python train.py --balance_bias=true --beta1=0.95 --batch_tokens=[16384, 32768, 65536]
Below are experts of layer 3 (counted from 0) of a mixture-of-experts language model. Rows are named gate (a neuron's input weights, with its number), up (a neuron's input weights, with its number), down (a neuron's output weights, with its number) and show model dimensions 0-95. Each number is 128 + 32 x the weight over its row's rms, rounded and kept within 0 to 255.
Before each expert's rows: a language model's description of what the expert responds to. This comes from a sample of Wikipedia text that the model never trained on.

# expert 47
What it handles: Double line breaks, sentence-final periods or parentheses ending a paragraph, and == heading markers, plus the first token after a break.
gate0 [189 123 115 141 120 104  74  89 107  87 143 128 124 110 143 172 142 154 120 126 186 118 114  79 112 107 146 149 161 106 156 182 181 138  60 156  17 150 111 114  59 103 136 122 104 105 126 107  84 146 136 154 138 204 110 137 149 143 102 103 144 145 228 143 184 130 121 133 127 119 102 172 111 123 139 111 134 132 135 148  89 144 129 143 176 124 175 115 170 122 130 153 140 113 139 185]
up0 [177 180 100 169 121 178 148 126 141 113 132 156  97  60 134 134 102 104 186 146  90  94 168 136 135 149 127 126  83  75 105 176 127 127 125 193 125 143 151 106 117 145 116 176 130 129 155  97 158 116 101 153 193 122 135 178 114 160 139 146 147 167  95 117 103 104 107 112 119 108 111  90 137  84  80 127  87 142 143 126 104  91 166  89  67 155  72 106 137 164  60  72 203 105 141 108]
down0 [100 144 151 158  87 114 133 165 127 117  63 161 104 178 114 115 161  73 129  96 143 102 128 163 157 131  90 101 163 151 158  90  93 147 145  75 116 101 126 128 118 114 138 103 101  91  63 182  57 119 103 100  98 130 122 108  89  48 149 133 141 124  95 150 155 157 177 123 155 134 149 127 151 149 181 128 150 111 135 131 164 130 160 113 194  97 168 167  89 140 144 176  48 186 100 138]
gate1 [108 133 131 106 118 220 106 142 118 135 144  31 124 178  93  75  78 169  83 142 119 135 105 176  99 125 130  74 154 147  94 152 166 136 149 105  97 109 163 119 121  78 147 128 152 135 134  94 109 177 118 123  99  88 126 161 123 169  99 188 163 143  92  99 161 105 166  82 134 125  50  96 123 146 155  96 153 112 110 165  83 126 138 119 123  96 110  86 167 119 158 129  96 149 188 135]
up1 [137 142 121 176 140 142 186 172  83 161 113 130 164 136 149 105 138 107 136 137  58 120  96 146  97 114 122 158 134 117 111 104 133 196 106 119 115 101 135 172 101 160 163 107 107 106  69 150 169 143 171  94 156 148  96 151  95 111 172 132 139 148 136 134 106 144  65 107  87 136 103  93  91 122 131 198  55  76 123 156  62 135 153 103  85 101 138 127 119 128  97 143 197 177 168 190]
down1 [135 187 108 138  78 195 145 111  95 145 104 183 153  96 122 112 144 159 161 108 110 107  65 130  81 138 123  59  93 182 165 154 120 110 133 110 103 161 123 173 161 136 126  50 138 146 140 145 133 156 119 142 182 165 121 106 128  89 128 112 118 104 146 134 169 153 127 122 116 213 158 153 167 130  89 121  92  99 121 103 165 160 156 120  48 118 113 183 110 146 133 141 149  80 189 150]
gate2 [163  74 101 180 126 139 138 129 127 149 171 122 155 105 142 100 129 114 133 161 163  70  94  84 117 164 155 150 116 139 162  88  78 119 118  80 132  91 122 140 134  89  44 174 110 105 134 137 136 127 133 121  89 109  36 119 142 116 138 163 149 185  50 183  93 140 110 128 192 129 174 114 153 152 123 172 112 202 151 138 137 122 114 120 102  67 127  90 128 119 141 127  96 136 108  79]
up2 [136 130 162 108  76 106  86 113 150  99 130 182  90 172 115  89 167 109 147 203 144 124 134 105 116 133 156 132 180  78  92 141 111 153 116 103 119 185 126  56 127 146 103 172 141 214 139 125  92 101 201 135 188 104 118 141 110 119 148 105 115  87 109 152 151 163  84 187 153 121  63 120 141  96 136 148 103  56 173 116 162 120 141 133 130 118 145 150 118 152 137  99 118  96 132 177]
down2 [126  89  80 159 153 143 178 125 138 124 156 133 146  77 131 131  93 144 140 118 125 135  87  84  91 142 113 157  87 171 171 130  75  86 166 107 149  73 186 180 165  40 103 135 102  85  86 108 134 128 114 124  77 122  74 116 126  99 109 164 114 151  74 160  94 114  92 133 152 112 117 119 169 122  77 156 135 154  99 117 136 161  92 149  85  98 148 106 136 105 138 171  56 159  67 127]
gate3 [108  94 135 208 159  93 123 115 135 170  99 135 112 123 142 159  59  79 186 147 120 130  76 125 168 174 105 107 138 121 120 107 138  60 133 139  88 130 120  94 119 139  64 137 147  74 145 132 108 148 169 103 109 177 139 159 108 120  91  99  87 143 139  97 199 100 147 139 181 124  95 106 109  93 151  76 192 144 159 134 194 121 159 103 138  93 132 114 102 114 103 198 146 104 138 106]
up3 [ 84 109 172  66  91  89 168 207  93  86 114  87 173 145 168  90  87 116 173 111 135 149 139 103 172 141  64  87 135 151 207 127 128  86 186 202 111 130 121 140 104 148 132 129 148 140 110 125 106 154 133 121 154 117 178 120 140 134  66 155 107 121 135 146 156 163 111 115 104  87 101 119 120 133 132 151  83 177 136  80 179 126 163 161  94  92 106  79 105 141 144 114  99 115 136 157]
down3 [183 105  69 197 120 146  67 107 141 181 155 129  99 115  99 137 117 152 116 160  84 106 144 108 106  88 110 125 168  91 111  82 117 125 104  70 169 138 164 122 151 151 149 146 117  94 162 123 130 117 152  59 125 200 145  83 152 162 167  68  69 127 124 126 149 110 185 144 128 127  91 100 136 166 108  85 167 106 183 101 171 116 134 123 135 126 116  97 178  97  94 169 155 126 169  96]
gate4 [188 153 155 154  61  48 122 137  47  99 146 161 157 162 163 120  88 119 110  80  94 129 147 145 175  90 176 132 138 125 143 122 167 202 157  76 123 149 133 132  74  82  69 152 179 115 188 114 156 122 134 144 106 137 183 142 143  92 130 168 140 121 143 111 182 152 158 159 144 170 108 118 105 117 112 112 140 162 118 134  84 160 156 170 138 128 148 152 111 140  96 145 146 168 147 107]
up4 [110 182  95 129  68  98 156 121 108 132 130 129 120 195 110 188  95 148 144 122 111  96 154 167  69 138 163  87 117 154  99  89  63 140 169 140 141 187 142 146  93 101 132 128 140 194  71 132  84 157 103 118 166 167 111 145 174  98 137 124 135  79 102 154 106 111 177 121 135 148  90 118 180 140 151 138 139 174 149 155 155 149 114 171  76 117 154 153 122  86 133 104 185 138  60  98]
down4 [ 63 100 111  73 162 134  74 100 116 123 105  93 120 100  85 129 159 111 125 141 149 156 141 101 121 135 102 127 184 153 154 168  82 118 138 123 132 111 137  76 108 169 162 100  95 120  75 195 102 145 152 162 196 105 154 141  85 158 152 100 130 130 143 128 154 111  71  78 144  50 154 149  85  92 176 118 173  95  88  92 138 146  99 101  89 132  91 109 132 148 140 143 116  59 111 176]
gate5 [143 163  89 130 135  69 147 110 148 138  85 187  72 123 142 166 142 119  92  86 150 149 101 149 182 118 133 161 109 178 191 136  80  88 117 215 127 152 155 156 114  63 124 102 145 126 130 196  97 136 108 133 172  89 132 141 173 105  96 159 130 138 112 154 120 187 157 159 126  97 169 149  76 141  59 169 160 117 152 159 122 126 121 140 149 108 186 153  76 153 136 124 138 129  99 143]
up5 [ 79 132 113 137 147 201 121 157 100 106 209 136 164 155  74 134 141 132 157 194 133 111 131 124 134 144 138 187 121 173 190 106 121 148 115 173 152 117 118  95 135 133 112 163 149 183 115 146  47 111 121 117  84 167 153  76 134 139 135 126 116 207 116 111 150 128 130 124 132 149 182  85  97 102 120 156 136 106 124  85 135  88 102 195 132 104 144  69 153  89 145 113 128 184  99  97]
down5 [179  76 133 114 124  88 112  74 177 143  99  73 140 109 186 129  79 115 116  57  84 134  99 129 131 142 105  63 125 107 127 161 179 128 151  71 140 129 140 169 128  90 135 129 102  74 158 116 184 175 114 111 142  38 152 152 132  93 141 142 165  75  94 136  93 154 150 152 116 122 127 173 163 152 129 113 124  95 154 131 149 158 131  75 109 152 134 167 126 169 121  75 111 130 176 167]
gate6 [123 113 124 154 124  59 145 105  80 118 108 178 153 121  76 170 122 103 152 177 128 154 168 153  99 186 168 121 187 116 121 113 112  92 109 143 128 116 122  69  83 159 108 144  73 116  88 134  66 150 146 119 179 149 115 147 145 134 152 125 154 120 147 188  87  90 141  86 131 132 142 128 119  84 133  77 121 101 184 234 126 120 139 146 143  99 126 172  49 160 150 119 108 142 138 130]
up6 [107 115 151 123 146 132 145 174  69 111 137 162 149 165 179 123 114 111 110 116 111 125  59 114 115  99 156 111 127 139 121 170 130 141 124 161 131 161  50 125 151 144  84 122 154 106  93 163 150 125 131 154  85  50 211 151  96 119 125 161  77 128 180 141 105  99 129  75 139 120 196 142 127 114 113 131 226 212 107 104 108 145 161 108 105 154  97 148 165 110 123 159 133 126 102 112]
down6 [141  92 118 129  96 120  88 147 135 126  63 138 150  92  71 107 109  86 163 197  76 139 162 167 142 139 142 107 139 147 142 137 147 119 158 169 100  86 142  89 115 120 134 121  62 142 155 157 138 165 186 121 157 160 149 190 108 127 138 103 141 158 148 105 134  94 126 155 155 124  50 161 149  93 191  75  59 114  84 158 104  80  95 178 126 123  93  95 118 184 149 138 140 118 155 159]
gate7 [ 88 131 103 120  92 120 196 144 101  70 114 211  98 120 151  96  96 131 135 153 162  79 131 108 165  86 170 151 124  82 161  77 137 150 154 139 132 122 157  97 127 168  96 100 111 114  71 100  85 145 132 140 210 156 115  70 152 138 127  87 103  94 120 177  71  94 169  96 149 104 154 110 110  97 161 102 123 139 140 108 135 136 133 106 122 170 157 164 137 177 146  69  98  95 115  83]
up7 [ 62  27 142 106 111 115 151 105  50 145 114 146 126 157 115 173 132 130 130 138 103 130 100 109 117 176 130 151 151 157 191 160 140 149 132 109 104 148 114 122 134 108 119 171 163 107 131 139  68 159 111 143 148 160 110 152 107 134  98 133 112 136 174 156 131  48 196  88 153 176 119  75  87  88 187  93 133  84 111 108  89 200 109 137 142 136 152  93 128 122 100 114  84 144 146 112]
down7 [143 163  77  94 107 126 107 117 219 155 131  85 176 111 147 121 182 134 127 122 153 134 108 136 142 115 108 239 123 123  88 107 108 170  98  77 152  73 185  98  83 120 128 109 137 131 130 141 175  94 110 112  77 113 143 124  93 151 103  78 179 121 106  97 151 149  68  92 100 143 102 163  80 110 117 159 150 172 117 130 183 112 145 110 107 119 121 107 129  87 123 168 109 170 113  91]
gate8 [ 78 179 120  57 118  94 134  54 113 147 176  93 139 133 142 168 159 117 119 202 198 150 130 127 162  80  98 131 119 119 172 175  98 159 113 151 149 139 115 113 149 144 116  96 129 114 108 135 103 136 159 124 100 119 159 134 157 113 110  47 120 158 200 143 107 139 150 105 101 138 157 119  91 182 102 140 139  73 147 154 146 100 125 184 112 112 179 103 121 137 119 145 141 209 145  78]
up8 [125 125 145 117 127 145 133 141 182 140 133 139 134 134 163 142 126 145 141 181 167  59  85  57 177 126 136 140 114 135 163 173  99  69 158 140 142 160 100 121 111 133 192  96 107 101  80 166 145  70 124  94 137  45 160 127 133 117  62 175 141 136 146 129  70 114 161 160 134 137 143 141 137 149 191 164 102 140 123 118 128 147 116 112 130 104 127  88 103 111  81 201  88 195 152  96]
down8 [174  69 181 129 114 137 135 200 176 107 105 154 109 186 110 141  39 125 130  87  72 123 143  84  80 161 114 178 143 123 116 148 102 103 129 143 107 139  97 137 103 121 111 124 146 168  93  87  97 192  62 121 179  75 169 179  62 126 134 144 110 144 112  73 138 163 106 104 109 111 155 142 159 102  91 143 118 138 108 116 119 146 140 145 151 139 100 167 166 160 143  97 109 112 171 130]
gate9 [135  70 135 134 115  83 118  85 136 116  93 103 154 118 103 145 183 159 111 166 184 141 125 103  88 156 138 150 163  90 137 164 147 121 158 126 217 147 160  96 142 221  62 107 132  51  96  64 143 109 175 119 161 131 128 147 126 123 108 122 152 142 134 121 117  95 145 107 120 100 103 149  82 123 181 135 129 112 125 160  92 137 142  82 116 202 160 176  89 137 163 105 150  97 149 120]
up9 [ 97 149 162 137 123 123 149 113 201 122 106  94  86 120 115 126 121 131 107 109 131 155 125 102 100 109  99 171 118 111 119 142  94  93  99  87 137  60 158 132  73 183 125 119 164 129  82 115 159 158 213 137 193 109  96  53 135 125 108 146  98 207 101 139 121 112  64 120 166 115 103  99  96  57 134 178  94 103 125 140 138 104 118  73 124 117  96 113  87  86 133 139 156 121 100 165]
down9 [148 127 128 142 128  92 154 159 111 125 191 157  53 147 173 134 156 118 193 128 125 104 103  92 157  87 147 112  73  99 107 108 127 190 166 139  95 167 186 116 129 105 145 111 126  92 170 118 130 108  74 147  72  64  71 127 223 109 146 128  84  89 157  96 133 129 133 124 132 133 100 160 176 150 107  81 129 164 158  82  90 113 142 135 134 118 143 115 113 133 106 150 149 178  83  99]
gate10 [102 137 161 148 195 187 154 109 135 118 163 103 147 152 194 152 151 141 108 146 100 120 150 142 135 157 120 152  94  98  81 163 141 100 104 103  88 147 122 133 187 139 172 110 135 150 150 137 106 147 133 165 157 129 138 131 126  86 124  89 128 119 159 167 128  48  87  79 129 126   2 151 117 196 136 106 149 155 161  90 122  74 106 100 120 114 112 147  61 142 105 105  90 119 112 100]
up10 [105 102 119 129 131  53 137 162 130 146 126 126 132 146 131 104 113 139 134 103  95 107 121 129 145 111 154 149 182 126 136 105 133 121 144 160 134  70  87 164  98 123 139 126 110 143 126 125 149 176 119 112 221 213 164  62 175  90 164 130 152 113  97 129 162  49 168 164 138  83 142 105 115 133 119 203  70 175 165  96 130  89 107 161 185 105 157 132  78 150 101 140 128 148 164 135]
down10 [129 127 186  75 134 106  90  97 155 133 107  97 180 106 152 150 121 130  85 143 160  68 103 118 115 118 117 138 100 164 118 187 138 192 162  96 132 125 123 117 112 109 123 110 153 111  62 228 115 115 125 172 129 104 142  77 121 121 105 103  91 129 131 140 116 153 159  90 127 143 146 185 101 105 127  87 129 197 138  83 128 105  87  47  67 120 123 131  58 130 120 117  81 146  98 109]
gate11 [162 132 128 148 131 133 163 125 153  93 121 140 197 127 186 163 129  96 147 121 128 155 135 141 125  98 102 108 101 109  49 129 124 107  74  85 151  82 139 131 137 117 124 209 100  62 166 123  96 176  74 110  98 116 152 154 128 156 139 121 111  94 137 112  86 112 117 140 139 169 130  74  88 123 128 130 148 162  93 139 121 127 207 165 111 112 151 187 156 122 181 106  77 132  37 100]
up11 [111  94  84  83  91 210 116 144 121 145 170 130 166 118 175 105 110 123  94 103 156  98 145 134  67 124 101 108  91 131 217 112 156  80 128 134 159 138 146 103  89 124 167  94 172 146 118 147 169  90 186 135  75 117  94  93 125  89 114 214  70 138 147 157 111 149 111 133 176 106 159 149 122 196 124 170 165 106 114 100  87 168 144 133 123 107 118 111 156 109 126 112 136 118 148  99]
down11 [148 120 156 105 143 111 161 144 183  77 106 117 133 137 182 111 140  91 136 146 120 136 134 135 135  65 154 120  69 129  75 157 114 114 135 125 134  83 140 114 161  75 109 153  74 106 123  96 139 131  47 181 160 115 138 182 149 155 120 105 127 107 141 102 104 142 115 111 114 145  52 119  53  88 112 106 128 133  62  85 116  97 179 109 153 165 140 119 204 101 169 157 133  80  78 146]
gate12 [131 147 122 182  97  89  76 111 218 157 146 133  87 171 120 157 140 139 144 103 137  97 120 145 100  80 202 142 129  93 104 138 129  56 150 111 173 170 138 126 153  98 127 146 143 104  58 113 131 172 134 122  82 167 158  87  91 113  95 159 112 147 128 117 126 105 125  53 143 119 119  69 165  97 120 122 137  64 128 116 115  97 148 132  93 113  86 131 129 138  90 162 196  93 165 102]
up12 [137 106 108 137 101 148 127 190 151  84 121 150  67 114 174 152 140 150 155  60 113 140 149  55 108 109 141 161 166 146 122 105 145 123 145  52 127 104 121 160  92 134 160 150 138  65  97 139 167 105 135 151 130 104 110 103 110 145 164 128 106 189 135 121  80 199 143 111  90 103 209  80 160 109 121 152 163 140 138 200 151 154  65 144 148 149 101 190 107 119 105 139 110 140 130 136]
down12 [152 111 134 117  79 139 138 176 100  75  96 174 172  80 125  96 106 181 103  96  85 169 165 142 169  85 129  98 150 118 124 113 139 118 159  74  74  76 100 183 128 159 112 168 145  96 142 144 134 126 165 149 106 133 119 183 136 125 154 117 149 193 184 198 139 131 110 114 151 102 154 102 159 147 115 157 156 156  82  99  53 147  86 197 111 145 145 116 146 136  99 112 108 132 156 168]
gate13 [ 98 123 147 177 126  72  53  66 128  54 147 104 167 162 107 140 137 123 138 126 133 157 113 100 116 136 161 129 125 130 137  94  97 121 139 119 137 113 102 138 107  95 188 150  88 128 158 144 131 123 205 169  84 109 104 106 135 178 119  85 157 105 175 137 160 102  80 124 159 133  68 151 134 112  90 140 185  84  97 130  79 109 128 139 182  76  81 131 127 101 159  47 154 137 101 106]
up13 [143 119 139 128 107 137 162 151 140 159 140 143 116 142 204  84 179 116  95  78 144 135 135 115 163 100  90 131 115 123  46 117  97 143 161 157 117 142 112 157  54 174  93 127  64  94 182 171 139 171 149 130 155 115  94 144 167 166 136 171 115 169 146 151 111 118 173  79 133 156 149 141 106 129 133 186 165 202 113 109 167 124 150 115  82 105 167  88 133 139 115 138  98  57 146  96]
down13 [130 104 223  99  93 159 151 160 138 108 164  98 101 129 162  90 108 130 167 152 121  90 144  99  80 124  79 166 131 117  85 119 111 136 153 191 136  90 132  87 107  76 125 100 118 160 108 129 131 127 172  55  80 131 146  80 128 123 151 146 139  90  96 116  79 123 147 144 144 117 134 136 119 101 116 144 132 179 107 117  91  91 185 169 140 207 119 122 144  91 184 202 167  96 125 108]
gate14 [153 118  86 118  99 155 163 157 136 154 127  82  92 166 174 139 125 144  84 112 148 157 102 102 108 127 101 158 179 209 119 118 101 109 130 113 152 129 153 148 105 130 147 165  66 103 179 129 167 191  94 179  87 133 142  96 165  69 149 151 122 120 109 155 122 146 159 162 133 161 125 132 156  97 131 113 117  95 169 117  47 124 183 132  77 112  73  62 174 127 112 117 132 103 191 100]
up14 [168 139  88  97 133 176 170 143 140 138 119  85 135 130 156 155 150 120 124  71 156 113  68  66 133  70 106 119 163 201 146 122 138 103 152  94  89 114 177 103  80  82 180 128 170 117 144 147 149 110 130 139 112 108 160 149 133 144 129  79 147  71 109 115 162 137  91 149 114 159 103 141 134 191 130  51  56 188  88 162 155 101  84 131 135 110 109  82 170 151 128 125 127 119 145 104]
down14 [ 82 161 133 131  68 112 148 123 166 108 104  89 106 157 146 154  96 104 117 170 133 131  91 151 140 147 121 164 136 125 116 124 114 114 187  91 129 122 165 112 121  90 115 143  89 134  97  99  93 139  92 113  95  58 125 165  48 131 119 140  82 116 120 218 162 180 170 107 124 102 109 121  80 117  96 125 140 227 143 111 127 167 161 140 129 150 163 148  86 114 175 127  80 134  80  75]
gate15 [154 120 144 126 108 133 117 140 114 107 180 155 117 135 100 171 153 105 132 109 102 125 140 141 128 169  54  86 152 137  82 105  95 151 102  89 176 160  95 162  80 127 147 133 150 202 144 123 117 119 117 184 141 139 146 102 202 146 129 126 132  73 169 155 147 105 107 126  90 146 107 125 116 138  99 118 131  13 106 155 158  94 170  75 124 195 105 136 168  72  91  94 113 137  79 117]
up15 [ 75 131 132 102  95 113 160  98 157 119 168 132 117 197 206 128 130 138 124 157 120 131  88  96 125 131 113 128 206  85 143 141 145 139 177 125 142 154 136  16 111 118  68 148  87 151 150 126 119 127 152 128 111 110 125 181 157  85 148 105  69 125 109 141 126 165 139 106 159 118 190  82  87 169 145 154 118 118 134 161 123 160 119 197 115 121 103 132  75 158 143 121 110 100  91 180]
down15 [149 134 139 134 134 149 104 132 114 151 182 195 125 165 185 133 180 108 130 146 116 132  37  82 140  90  92  89 113 167 107 122 146 165 124 107 147 160 105 147 110 136 157 152 165 139 191 118 122 163 166 140 136 188 124 105 108  69  98 158 143  78 145 171  99 142  87 141  90 149 111  73  92 185  96 151 115  94 165 153 176 113 155  93 177  83 139 143 112 140 147 115  94 190 111  94]
gate16 [125 117  75  68  84  87  94 139 108 153 202 117 101 140  98 100 125 149 115 115 166 123 121 164 104 182 112  56 181 107  95 119 186 104 145 163 162 142  87 150 118 132 124 172 110 124 172  76 136  96  93 148 133 100 102  65 168 190 100 166 153 148  98 186 104  92 186 150 124  86 133  93 140 150 111 128 162 173 146 129 139 108 113 130 134 114 166 117 166 121 105 118  65 106 102 156]
up16 [157 135 181 178 129 102 133 145  92 137 104 122 106 121  84 101 126  66 103 127 117 198 159 147 155 135 125 166 128 161 135 135 147 117  63 123 106 160 133 137 136 198 127 125  87 164  91 149 138  98 143 120 177 164 134  72 164  82  97 123 113  91 136 163 114  82 142 102  27 178 116 149 129 159 106 130  85 153 134  67 116  87 176 120 158 132 143 139 122 167 144 183 139 120  98 196]
down16 [121 194 148 132 189 143 155 101 162  79  87 150 112 130 145 121 127 141 171 166 120 141 132  34 141 111 135 169  99 172 132 124 112 126 112 126 175 145 128 132  80  85  63 107 128 125 116 170 144  92 109 144 158 170 180 143  50  74 137 110 156 169 141  95 138 133 110 155 105 172 154 130 153  64 128 141 142 122  81 148 141 175 120 111 132 124 107 160  70 145 127 109 192 186 141  88]
gate17 [122 119 150 126 175 140  83 109 112 187 114 187 125 111 105 102 125 192 112  79 110 129 116 114 116 130 147 151  99 104 173 107 151 116 141 138  98 181 201 190 114 128 105 108 160 139  69 152 132 165 121 136 118 106 137 135 170 166  72  96 120 122 116 165  77 132 163  56 107 153 139 112  61 125 110 119  88 103 118 100  44 101 144 132 108 140  68 128 206 154 135 102 135  87 100 134]
up17 [126 153 126 121 184 143 103 159 122 122 134  89 151  86 175 148  79 118 143  95 162 135 166 116  65 106  99 149 119 126 186  97 133 178 125 135 146 132 117 126 127 126 130 108 160 105  82 136 116 121 149 108 126 120  71 144 122 123  77  83 159  43 121 140 214  62 137 112 151 158 129 131  94 202 152 154 107 129  78 127 144 135 154 152  63 107 157 121  98 167 155 101 196 129 195 112]
down17 [117 162 156 169 180 164 131 136 163 113 132 133 127 108 182 182  96 143 147 139 112 138 114 117 173 105 180 180 214 101 164 117 119  83 146  73  83  99 148 108  87 160 179 158 119 106 103  72 123 135 146 144 116 137 104 139  94 124  84  98 151 133 169  89 164  91 169  76 118 179 154 169 115 112 151 105 130 149 150 164 187 156 145 173 159  73 140  88 157 151 103 126 136 129 185 120]
gate18 [167 105 137 153 174 175 101 135 108 134 125 143  83 113 120 130 179  95 114 136 135  78 151 137 161 165 133 132 164 141 104 126 111 148 162 111 111 151  86  97 110 127 152 160 141 184 101 149 146 183 111 128  82  92 193 157 149 138  84 140 138 115 177 125 188 190 104 117 109 197 115 100  99 120 114 102 142  71 150 151  93 215 101 141 159  76 185 146 102 117 100 198 146 152  89 131]
up18 [128 133 109 147 132 185 144 105 132  74 172 141 121  59 210 113 100 120 170 150 145 129 181 106  46 101 104 113 117 137  64 140 131  87 182 146 181 108 120 138 101 118 136 130 116 169 100 126 108 173 165 107 168 145 121 150 182 153 154 126  87 103 132 128 133 126  89 180 119 103 152 122 129 185 145 101 110 150 113 130 124 149 139 108  88  63 117 134 132 187  60 119 100  91 181  90]
down18 [120 124 100 150 142 158  83 107 139 212 119 116  92 107 116  89 177  91 156 101 134  48 134 141 147 108 158 185 133 122  95 134  82 179  91 118 121 154 133 123 163 118 157 118 134 110  90 134 183 130 123 123  83 120 193 110 153 124  86 127 142 120 163 154 180 177 118  47 121 144  71  86 156 114 111 152 135 110 165 105 142 189  97 119 162  63 146 160  98  90 127 154 180 158 123 124]
gate19 [123 119 119 146 136 106 144 120 147 139 157 144 124 131 131 146 150  86 152 175 204 156  99 163 148 153  89 195 141 159  93  78 133  99 151 115 114 111 112 145  87 127 148 173  75 105 160 172 124  91 121  39  87 192 134 109  66 122 109  72 137 165 149 130 195  55 173 132 100  96  97 112 136 124 118 117  95 118 122 113 139  65  91  90 108 109 157  69 146 163 137 142 138 145 103 134]
up19 [ 87 122 149 199 141 152 119 146 104 175 120 131 126 105 104 137 119 124 129 118 149  82 146 163 143 154  92 165  79 116 166 104 143  58 135 160 121  90  55 149 103 140 101 173 176 163  64 156 168 141  46 136 102 169 192 228  89 125 132 136 170 108 108 141 133 173 118 144 116 134 139 173 111 126 145 152 125  62 103 103 129 109  91 109 107 112 167 133 129 144 111 120 124 104  87 141]
down19 [149 133 186 136 169 187 199  78  92 128 160 115  85 150  94  87 154 105  97 106 104 108 124 114 188 160 138 158 156 158 190 140 113 139 122 176 134 101 167 177 147 135 127  93 157 141  85 141  50  82 120 127  86  69 133 117  99 103 116 131 100 158 173  88 149  86 122 130 170 102 103 128 185 126 118 144  97 106  84 108 174 137 112 144 162  99 114 148 139  99 156 139  74 172 167 127]
gate20 [164 110 157 132  73 105  99 158 164 219 181 135 171 145 167 132 165 116 106 170 135 124 160 178 117 138 116 102 113 148  82  81 142  83 158  87 127 129 147 116 106 133 122  44 119 163 154 154 183 169 101 156 119 162 122 165  98 148 153 154 118 145 102  89 109  64 142  66 144 141 136 127 177 124 120 175 173  91 157 125 122  88 138 104 103 142 120 105 102 202 158 123 139 144 108  84]
up20 [169 167 152 154 137 175  73 115 113 157 129 124 115 186 109 129 196  98 109 137 155 137 147 176  81 126 117 144  99 144 103 157 140  91  90 117  72 120 145 151 136 125 165 140 123 204 104 137 110 108 145 115 151 138 111  87  83 125 192 116 100 141 100  88  90 125 154 104 125 124 151 147 242 176 176 145 117  60 140  63  97 122 134 109  92 122 115 116  75 150 118  97 142 118 110 170]
down20 [147  92 121 125 152 127 109 136 110  84 191 118 175 117  80  92 152 103 107  86 110  98 123 152  65 110 119 147 167  95 131 105 154  70 160 129 125  82 158 139  73 134 104 105 202 136 126 103  87 109  71 116 131  76  83  89 209 116  72  94 100 120 124 144 123  98 164 105 159 101 176 124 203 112 162 158 140 121  81 116  75 147 119 110 132 146 127  98 106 128 122 147  62 144 134 149]
gate21 [189 144 103 150 223 110 176 115 145 137 115  76 150 141 176 118 130 140 163 128 122 126 136 124 106 102 111  41 100 190 138 122 168 166 118 162 122 122 153  99 179 181 130 121 184 154 131  77 139 104 101 124  68  82 128 157 158 146 167 104 115 139  91 127 131 117 144 100 126  85 145 187  54 154 114 138 146  91 145 148 133  64 144 130 198 110 119 154 155 118 141 107  95 149 132 112]
up21 [131 142 136  99 208 163 127  81  85  99  93 130 160  69 118 163  79  94 183  94 133 125  48 105 124  98 158 105  81 100  93 103 124 139 115  98 162 128  90  89  86 175 146 160 150  96 113 101 121 142 174  91 133 131 144 166 153 113 171 185  98 106 130 112 100 137  99 116 156 130  99  78 134 160 205 126 137 141 128 141 142 121  97  91 100  81  59 122 117 137 178  83 123 123 138  98]
down21 [148 152 119 137 147 119 149 168 172 153 108 106 127 139 157 157 135 157 131 127 151 152 126 102  93  64 166   1 149 163 142 123 141  88  79 150 121  74 121  90 187 167  53 106 153 160 124  74 104  92  91 141 100  71 129 121 154 143  94 121 145 154 117 156 118 118 166 148 138 175 115 187  81 176 108 149 149 108 120 144  83 112 139 134 126 141 105 118 158 169 125 185 117  97 100 147]
gate22 [145  88 166  88  85 150 132  99  60 182  89 131 116 119 168 147 135 108 106  74 106 142 149 156 124  84 158 131 155  86 113  74 119 118 141 141 104  99 115 123 139  77  90 154 166 112 172 110 119 118  58  98  35 159 115 108 105 106 121 108 141 137  75 186 154 144 148  71 147 151 179 105 123 101 150 150 135 174 146 200 104 104 123 161 124 168 177 109 125 130  97 116 177 133  90 136]
up22 [ 71 137  97  81 135 107  97 100 126 118 121 128 134 130 104 169 116 134 114 111  87  48 106  70  93 184 146 112 155 109 101 213 148  97 125 157 141 147  99 135 136 175  99 100 103 166 119 120 138  87  77 155 130 108  86 118 153 115  80 180 167 123 108 169 127 105 127 177 130 136  96 122  84 138 179 125 167 136 130  84 127 151 153 179 160 116 106 137 122 170 126 116  71 158  28 135]
down22 [142 135 166 146 115 113 159 162 141 130 144 125 109  95  97 132 115 122  96 176 165 110  93 155 146 134 146 114  98 190 236 158 148 162 110 134 141 187 157  87 121 107 157 151  88 129  91 129 101 146 198 190 210 119 158 157  88 115 186 106  71 145 129  42 107 111 110 130 129 118  69 160 115 102 122 101 110  89 119 104 113 160 127 120 142 133 124 142 144  94 125 183 155 101 153 134]
gate23 [110 176 147  68 184 162 130  88 150 137 127 127 172 108 179 130 154 115  60 135 158 129  68 131 178 132 139 126 104 136 105 129 118 147 198 131  99 151 138 162 178 116 135 102 192  91 146 133 124 142 105 130 111  87 133 137 147 117 126 109 116 132 104  99 131 168 120 157  28 164 145  88 158  98 121 181 104 125 183 112 193 104 104  88 171 124 140  87 139 132 125 107 165 149 181  63]
up23 [ 78 134 166 137 113 104 205 126 152 149 139   4 165 163 155 143 166 131 161 163 135 115 159 141 120 104 129 106 144 176  57  72 124 120 120 129 129 109  99 140 148 133 109 145 134 136 109 144 220 176 126 112 154 190 116 135 129 161  95  53 129 153 109  93 174 185  81 153 132 156 154 126 177 102 143 114 112 123 142  90 163  93 136 141 166 111 141 128 130 135 137 122 161 116 136 119]
down23 [119 127  95 108 144 158  87 149  97 110 139 241 166 151 129  69 123 100 107 130 141 171 103 162 120  95 123 138 140  85 111 168 183 145 189 117 107 122 107 154 170 123 148 115 182  85 118 132 121 138  99 147 131 105 118 129 155  98  87 149  67 108 134 150 131 154 144 135 151 109 107 137 103 142  31 184 107 133 124 141 148 154  58 117  93 148  59 111 146 136  96 153 190 144 172 118]